config.toml
n_experts = 128
balance_loss = 0.00357
norm_eps = 1e-06
attn_scale = 0.177
init_std_up = 0.0444
decay_fraction = 0.854
Below are experts of layer 4 (counted from 0) of a mixture-of-experts language model. Rows are named router (the router's row for the expert), gate (a neuron's input weights, with its number), up (a neuron's input weights, with its number), down (a neuron's output weights, with its number) and show model dimensions 0-127. Each number is 128 + 24 x the weight over its row's rms, rounded and kept within 0 to 255. Numbers have three digits each.
After each expert's rows: a language model's description of what the expert responds to. This comes from a sample of Wikipedia text that the model never trained on.

# expert 7
router:118103115112113105181159114148106173144122118143171106087134131112106141123170143114183134129113130142152149152096129118134159181150091164159143118153134150105158156168113110171116182145134137064151102129104107148124128115100143171151116116120128141162153139121148153118124167128110114162172133108117144124125142093138164087128118111135173114158117132126175106114144133110146135126123
gate1:105109123108111144111104136140169151131145144132123120122147155145107100138120101072157120100119122121122128163127123124161135113151113115166121117122109135168152145093096141095125148139152125132105155131119138137147136144108157165108123164051121146112156193077160141149152114126135154143130104158091098163144120146139071150127162107142125101097117122113058139085106148117133096141134
up1:126093182178097121101161130153133117131136163132109094121120104130127130153139104124124139159133127132045144145140140113065168069115113129173143135145150132103110114148106131108136137110141173127123168119108116093106125165117120170094144150105132149112122103121111145112146108169141120118189153127145102159141113152150133131109122082107119116116119137143097122105114127105092114098094
down1:117142155100136179144104119105102156113114088090125117125166154142093105098121147121131090087108124147164120106160126154109114108128135098122129141141119124150172136068139141108138152127115099112101148112129136125124169146138123144125128109131131126126118133115157074126118122129127124170167094171115146126152141177084109124146131140192156091107131058078117134147097141138114164153133
Articles and possessive determiners right after a preposition, mostly the, also a, his, its, their, as in "around the world", "of the Corps".

# expert 49
router:092134136149122126109134117167137120160087114172132150139136128145109183142115120148140136106112126163131132112158135146133117126128075123100117103127115078175129138106128154127094094120105146119134142153107143099126149151107079163106148130123126129087114139109110148138101138091123077123127101116123183118139171149105120100038150146125134151133170110154117148133079095128115105133158
gate0:148103150112105151138082127198141118148129131166134114148129162114098132147161120134149115118097135088164189126123125134139126137106136148126150136178105127146099122132112162135108127094092119139163112154143152135141141164123098161154091146123174123168135154149116107135132113153100118122159107141145131122119064148177154102098108141155131157183153114125076146133113118127128138095117
up0:125103125128118132109098119130146112116128116123110117114112120158149140127164143099139138102168131145171116066139145172133089194162096149154145124156159109110131098128133156178132116146124070104118083120131142128091192126116153133138137118136103141149138113107156114176123172085113095138124136122121127131094147109160122120075130114106099134131138151110090086150124156138109115132092
down0:114113124143100158142123139088140125113136113153159136119113138110179105122115115146153155130083095096173119129110141118159124128071124118141133114080154116125186121115127102113106090125123136108172130126147124110127114112103156152137110145124077138154146198128121103126146166151105142117117147151165109132136182079114113115150148168152108116104114129161125147117130064167128100110127
Middle pieces inside common words, especially after a first letter or two, such as arg-um-ents, tra-um-a, h-us-band, boot-stra-pping.

# expert 25
router:118125113152170110130144116142145103146127147132180126144136081132105100136149159134123165112144112152153100115138178143096107122158136141172093141138102099119146055151125152161175135147133105091103117137119119141136167128080096130119146096109120090103132092180123099133112140120104144105146131147137117107130095162128109130156147091135095152108146110130136175114143142149156147131075
gate0:124095136127111143139118146136099133111142105149152124131129111113086130085125098145123099152130111121125053156094138103137127133156136143120073116113134140084122117150149143122115128105124123107068155138162094125142141142196137113163112076101098104125144131110166139154112146097130111113097090169129134111141131094094126119169104148128121099134178137156084149175133161150141131131130
up0:085136149110145101102140115181123142131092181135131114116140129131123121123121132111115122132114142149099142112121119150142119097119137138117170126126151127109080121114115172130149145156130164147087086132198134106136108158138112119146100089061096077138101104116118127130149135130117101126113100111158148119162117141134161092150110141133138126110114170120195127130146190098122101134102
down0:124170101154177177104080129131174142123104158119125123132126145153108125141146110159144161103144139141148127153133122108136145107103116158139094139122112145157129111103141107128107106150126127086120181152099097139149139112093145070102073119176107089115102094153128101125137153172104118136138142159102092118094099153106128142125141176123092129123132120138103101134115116117120158101173
Words completing proper names of places and institutions, and compass directions on routes, such as Festival, Museum, County council, Railroad, north.

# expert 39
router:110119135123147136113143125127127109134110086119121148111139156128170100143130106122105144167133125134115120092114104096109148190158102128155149093155133073115114130146161098149145114138124106120108074080135105139147147104130087100158126149148156090158149153138170133154164106064118147106123161093110126103152125123116163114163107140135140167150094155166126105161111174131136127113114
gate0:102128156125112077118121151139096143117108119112150142110143105141118113115101160132113145140151138122130160130083099123094191129094102127133164114128097192113128108112104157166146138116150132121123125122123144151115139097168053117169130149114146143145141131141123156110106116105108163130104171108093129137147152217109104105106159151116111125136124146118138114117125124168095140160124
up0:080098119132125116082121083121128099120142151085134128124170143112120124140109107105179115120099131162090151127106113128129075112098123183102146157093106176166116181134176089133124106143108100118152146146133146137133127127120120127169134118116129129168122153132136131074131140156135124096144113131189108156089147121154144099103091097114150140144146113130103113131110120107145119100151
down0:133086134162091134123114098124154126140154107130143143165155132134078118138104107155155136133111125120144100125080071147120103127131127144140148099153161117110146074120076120136104083133119136171104125130135136128109115146122174133141142127169129059173129124142108101126134075101096123114202114143100133122098123116111131137124145144165135167133131115096122089143105128096150131135108
Pipe separators and digits inside sports and schedule tables, plus surname pieces after capitals, such as L-ann-uier, L-l-oyd, T-X.

# expert 8
router:102126142125104132151161162102130207120157141139076154131131145145113110144172126101190120176155157170116116129113123142160130164133110164149118147106116138110108167122121115108080122110110105150148111147104113113109101113129158140148137110173100121153115123117175166133109146124129154142138139145077172175142150108115100114133124115089131126147082128101112111134142132095147138117136
gate1:084145144124109113130090181073102150118135143136099127159094135130159171145119099143131110118145100144148174147126103122130098100150131132134148167142127106095116112118141119184142189134108120124124096146071103142153141110087125136137123084136126176118091093129137114158116125112107145117094143126102154155135093106137085145127165105149134129114169126155141122142115112118105182135117
up1:126178111127082114174126164096114123142148134130147120095085086177128106129150151120155134154143120146128125131137103154150121106129120116167170130090139108076130149148132135151182158140136148103118095133097112087173122126130129161155104164110128114129142122151125115117156100115158109145099122110174124163138151130128153089132153100136108147118095148121108101143169134149099156154069
down1:120119149149158148104107115132131144208112180096118134084125136137114106097128123131165118115113111106151094091118151129159116171133153161117126124207114150135132130130127156120095126183127126125156151122129078095088117138125134096137104121090105180119113123135171131125148140145132137152150132139130140114109131137142108139060098125157128124109159079134121077141124130118119140141126
Determiners and possessives (the, his, its, their, a) right after a preposition or line start, before the noun they introduce.

# expert 5
router:158123120118119155173162109161132097137178069105125173120115127109082115174102115130092142138092108135107124124097087106122122112138117147114133136166122150114150127127131144134107141091136122080114162136180107123116107112127172119132148079123085124118177156137118080153107166163120167103111136092131146110137151095143134138125131133150122102135122115157157160162136127112083122138139
gate1:114157138136116119169146126168133139161137113127139151123146148134145118153178132149148127127145115146105137140094132150127109121181139151170122105108108103163060171139117115136113156190123146148085127117153155155155140174123139154192098099130128137109110145154119118136138118085151109117132117131150110124092136104116135130077161102151140124136138116159149143150106093118129067170129
up1:128155130134119154127136150168177112103136165134156124125137151098125115150120145137128120136095103141088119111107092148144176102113127181094110167142130183154150204144126149126140106143138118129151152093067135116119122108104147121104118145099119113175111132111134144150124110158132143170153133120123121141156175161120138106153105094145159156117094166143120102101132129174132099115111
down1:137155131143094069107137132100154121145128118154159202120142131129099133127112164113121151107124135140134081120140109150131118142168110094135122169122112178119126087135170169099121096139091189101133122126102104093155139106121096149153118118146117104146158141110123137140160080132109134098074127117168111105119143089142114129125120139116105125103176150126129161157137104100148148127144
Opening quotation marks, parentheses, brackets and superscript openers starting titles or asides, e.g. "Innuendo", (1943, (Franklin; also score dashes.

# expert 62
router:141151124159164117140130098127085124112108128146120112167144098113142125142156123138096134090095162155167145159104141185095081128101101077116154097136172115105119105161176138151132126106121105114161132115135155095121186152134121132147106133124152137136118090094152096107101121144165164136125128155147138134078134149089134133145129114146092115129140112110126087144133167128128144095161
gate1:149111099138076099135124110092102117142163115107113148089139113125129090092139137114147128125130122112133097187149102132092116117100154129149103076130103130128164049110170168124161165123118126155119126120124106120071169131148153145106109145128124087135158126132141134101128149154152134136123154127132122146069133123132161129133157152147139109102110116132116080107139152115071141141113
up1:126135128128173099160120159156164142128110187084126120097151121115143176099107094166122135132081141121139132115120157165127155172086158123160119155129118141113097151149127154132104105091139165148167123134162091126117123088146116127132125108111136102133149080140134166098154139133085061125129113151130120131100111103088112130127107170123155086140116106115101144123133124157109122116132
down1:099165106103147143121059076129125111198153148136135097113137098094109118106122134096123141130092144146136111092143134102113187152157124104115149130094153161113104121176123116104147107115099083141122128149160101128136132153111115148130128138100131139136106086141121160082127123120144133158159144125138131124153159114129114144116136124151137145161112091119155096132112170141074108082144
Country and place words (India, Italy, Zealand, Carolina, Dutch) and inner pieces after B/Ch, like Bib-li-ography, Car-ib-bean.

# expert 41
router:113119147142155131158136093102159110180164145120149130145132083150131095132107137095117114111113131089074091148122122135135108104107143166136126158151121109122131160148172154083124096137152178134130131110136147141131162140144155184153118134091150136170151089121166115161147126173129189130133122125119130163105092130126128109115145110076136158146107166142108120096131113145118151117119
gate1:141106146101138116112150128125116111127107118129119138147124170133139131102168153123127093099148100110115101123148121117109144165145087133121070168193117122141098122120135159129158085120152123104149133150140141146114097082167131109156092174120120101118156084085113125132095109148058176157096122131135125131128145097117140185124135120127128118128138118144137088109098122105131146103080
up1:130101094124130091085170133151097119103111099137200156135132145124156090165145114136149115135136114134134130186141109121104119161094098072139125133139136125156084121113105146118147138143116148092122145141119096125145105143109121140139133107127137144134129156151141116159135157131127120138089106171071152098153052103124132082111117126124098130137114135127079127124177087115141124121135
down1:109119134083153170123098129156146153107125136127102110149118157125141160134105142134156136129150129141123111154081126096119087165117111160123112135163114103129097116137138079161144138105117103105145183135149146104103172126139098111117163111149128117026159119119113120123132140141139139109141131154130139127124142109122129149200148086114089109168166151143132146123096115128122146098115
Nouns and adjectives right after the, his or 's, e.g. the film, the first, the same, the league, the largest.

# expert 20
router:122133120134144133152117124138086173162101123157162140147152143077089098086139104142123155100128141096151121102073094149148103148113125107104157124124115124163134169105115140112141102122145130133172139123132122146145158108182099140126143165074100127156142124135154083123123146109131107140154125089156134138126111153192155126136141137160081136104164100110122115131130137158103142173151
gate1:124104131179120135140079162114156149145143145144139131156083140110111102154167140125138138132150118098110115106094139065098147106114130143147108112151134132123130105087126096101150132160136120171183080107142130151160126109148094095143142083162140140157135134146126126146147124090105132125125183080120138165091147142153114131105151149140082161121125134136156139123154099115086156145138
up1:187130127103113140102165135183087130164121083151087111095145136089132137118170127153126121138160119107100142086141159163113149107095120097127175108150130104155144101151132098153122164158102099129102184153139151142117139101153146106136140113068128112126110128115157098133174109099102140139124132101115132122144117109135105160096135131107084138120139109117145142137123101135118148136085
down1:110117130125130084122156136131148151112121159107147129170070148131142110150131142103149096113126106106147109142136093107090142142135179111158084125120132121115123155139163114114142098147137164147112099137166117127117100108129114106155135158169125148125130107136103135101162134142113108107109143152142119098165132084141129103136058148071120111131187106125095096123114055121139113102119
En-dash year endings in season or tenure ranges within sports and career tables, such as 2020–21, 2003–04, 1997–99, plus table pipes.

# expert 3
router:116127154145145094143109108123117113161156089142105118141138101135069111130169123165145126119160115157126082151121116114136144130130163143141126189135147143114138147172110122140178095120174121124148086115122135165162154108118165139123162091152085165102140097126130155142078127105148143164127132113149140183112110108116111148150144150120089090103136134132124130113091106116136150170151
gate4:151161091149097099137132125135153125165163120113052075138146112126101137115129173205113126135122143141121119132151118147117122129161122153118124085122125140156141100117124130112099094099131136108125116141142126115119177134127146148120119135124148154091156112141143137152152157146118139175147113174146149166148121107090103148154131131162110165152129087102105154118060155115128106120110
up4:142164101098120103134164144138143089118151118130113134101138131147106149072142136128108106099119120083096137114091121101161112120106097145125106113163125133156120157081132145136108112178082096124127123129137112164057109159126125132163155096155156117164146121124127111141116145131108141126161101116150140130138111078194131148154129099123167118159131153130068128107137144103151112135142
down4:117115123103142140140087156091110125120121129161166137203115176129112099067134109109135096168104072095126118162132159103142142117102110086090118117122140114119124175146119082146119141085100136131096147130134139160119135162127090121149131161102119135116109112085096147080136093129110162131118123140140158165117153129139139136114122139141121152104147152146131114094115132084127152148126
Field-name words before a colon or in table headers, such as date, length, Turnout, Position, Website, often in infobox lists.

# expert 19
router:093149160120153136164118121151157088141188106129105107135144085153120123135136149122134167129157127135116083127143138155149161117134134146177065111103147137126128148114098144163155124122156149136143110128134128162154140111083155148131142098103088144138115134121128117166102077147140122171118112150133119112150149109151119172148155128096118121105128119089094090118132130110142149206111
gate3:086140172116088124143140137099127160118124121104121143064185134141138110162152133112125145130130127109166135096159146126115114171174132118156075112117138129115152144095056109137180144118132130111150120151151127149123132108151115121120082147128114144145139164108126106150162161057128139129134110141110123118148118132120100139094108143144161146125129143092113145110103134115103121192115
up3:179098087113155137126153162135127137124111100087130117117140119099124069181137162098164126083138128153135144154142123183109120131138144159139112157078128123102112164142112120113109152122185095142130092148104125134129124094115156116106128119106169129145139106124144095142091129117129081165131138089149150145127141168099106135151127113155109171125113138117132103107172130160139132163147
down3:070138111120193163100108091151112131103113113131126138130122122069092094115117179143125124112137134167120140145164125111161152151101123146118132113167111143157121073129131110087147129126110111153123117136103125124139116128146149116129133127107127149157142111108106115112158139114155123111126128156162121153123163094101082076129117127116113141139102170153125126173101112169127132180192
Field labels and headings at the start of infobox or list lines and table headers, such as Country:, First flight, Candidates, Votes.

# expert 26
router:166126131119156154169123141096110122109114099134138123126142110123135160113105131127120134173139144094165132119084138143169081160156133140119093111125145129119138183160112120109139145119131092135109094166139109143111115155164154125131147147122138151177165137159151105111096147125148140118107073081127095138152116100167159150113093160182103115097158144148143160144138149164097139119152
gate1:162124120091102119132070145099108133157140138136179107085147136118071141115118133136134140155136126119143134156153102133112122152171128102135104111118139102141128095143118166111143125126133130133163144122097122181090116150123093099144094165100119155157156109117163095131123148175115105125098115113136159109096152158124136218119139101130141170123105150126123131121164120134160143146160
up1:164158140186117142105136134126152125155149132116148119087104109133126115167110127136169147194131116149099089105114130112156127133139133105161160092134110150151151134128114085172106140145120168099113136111095158135142137151102160120158120108141142140114183123131106134153125165195142133134114153106118160110153153113149072118103144129170078151129152126157103139130146156122134125155123
down1:159097116086107097151138127134149158111135152115101123168110132145082131175097142145140160135133157134138126125113121134116123125113116143152153194151088120127106124057127157145098123110136156103088176131117133157126092118114134155142146112137077111112155174149113107112101129110185102135081117124134151137125122136106170135173135122152136143152107120122102144115170181121118129124112
Capital-letter pieces of codes and acronyms in sports and results tables, like UAE, UZB, UC, NHL, PA, and position tags MF/DF/FW.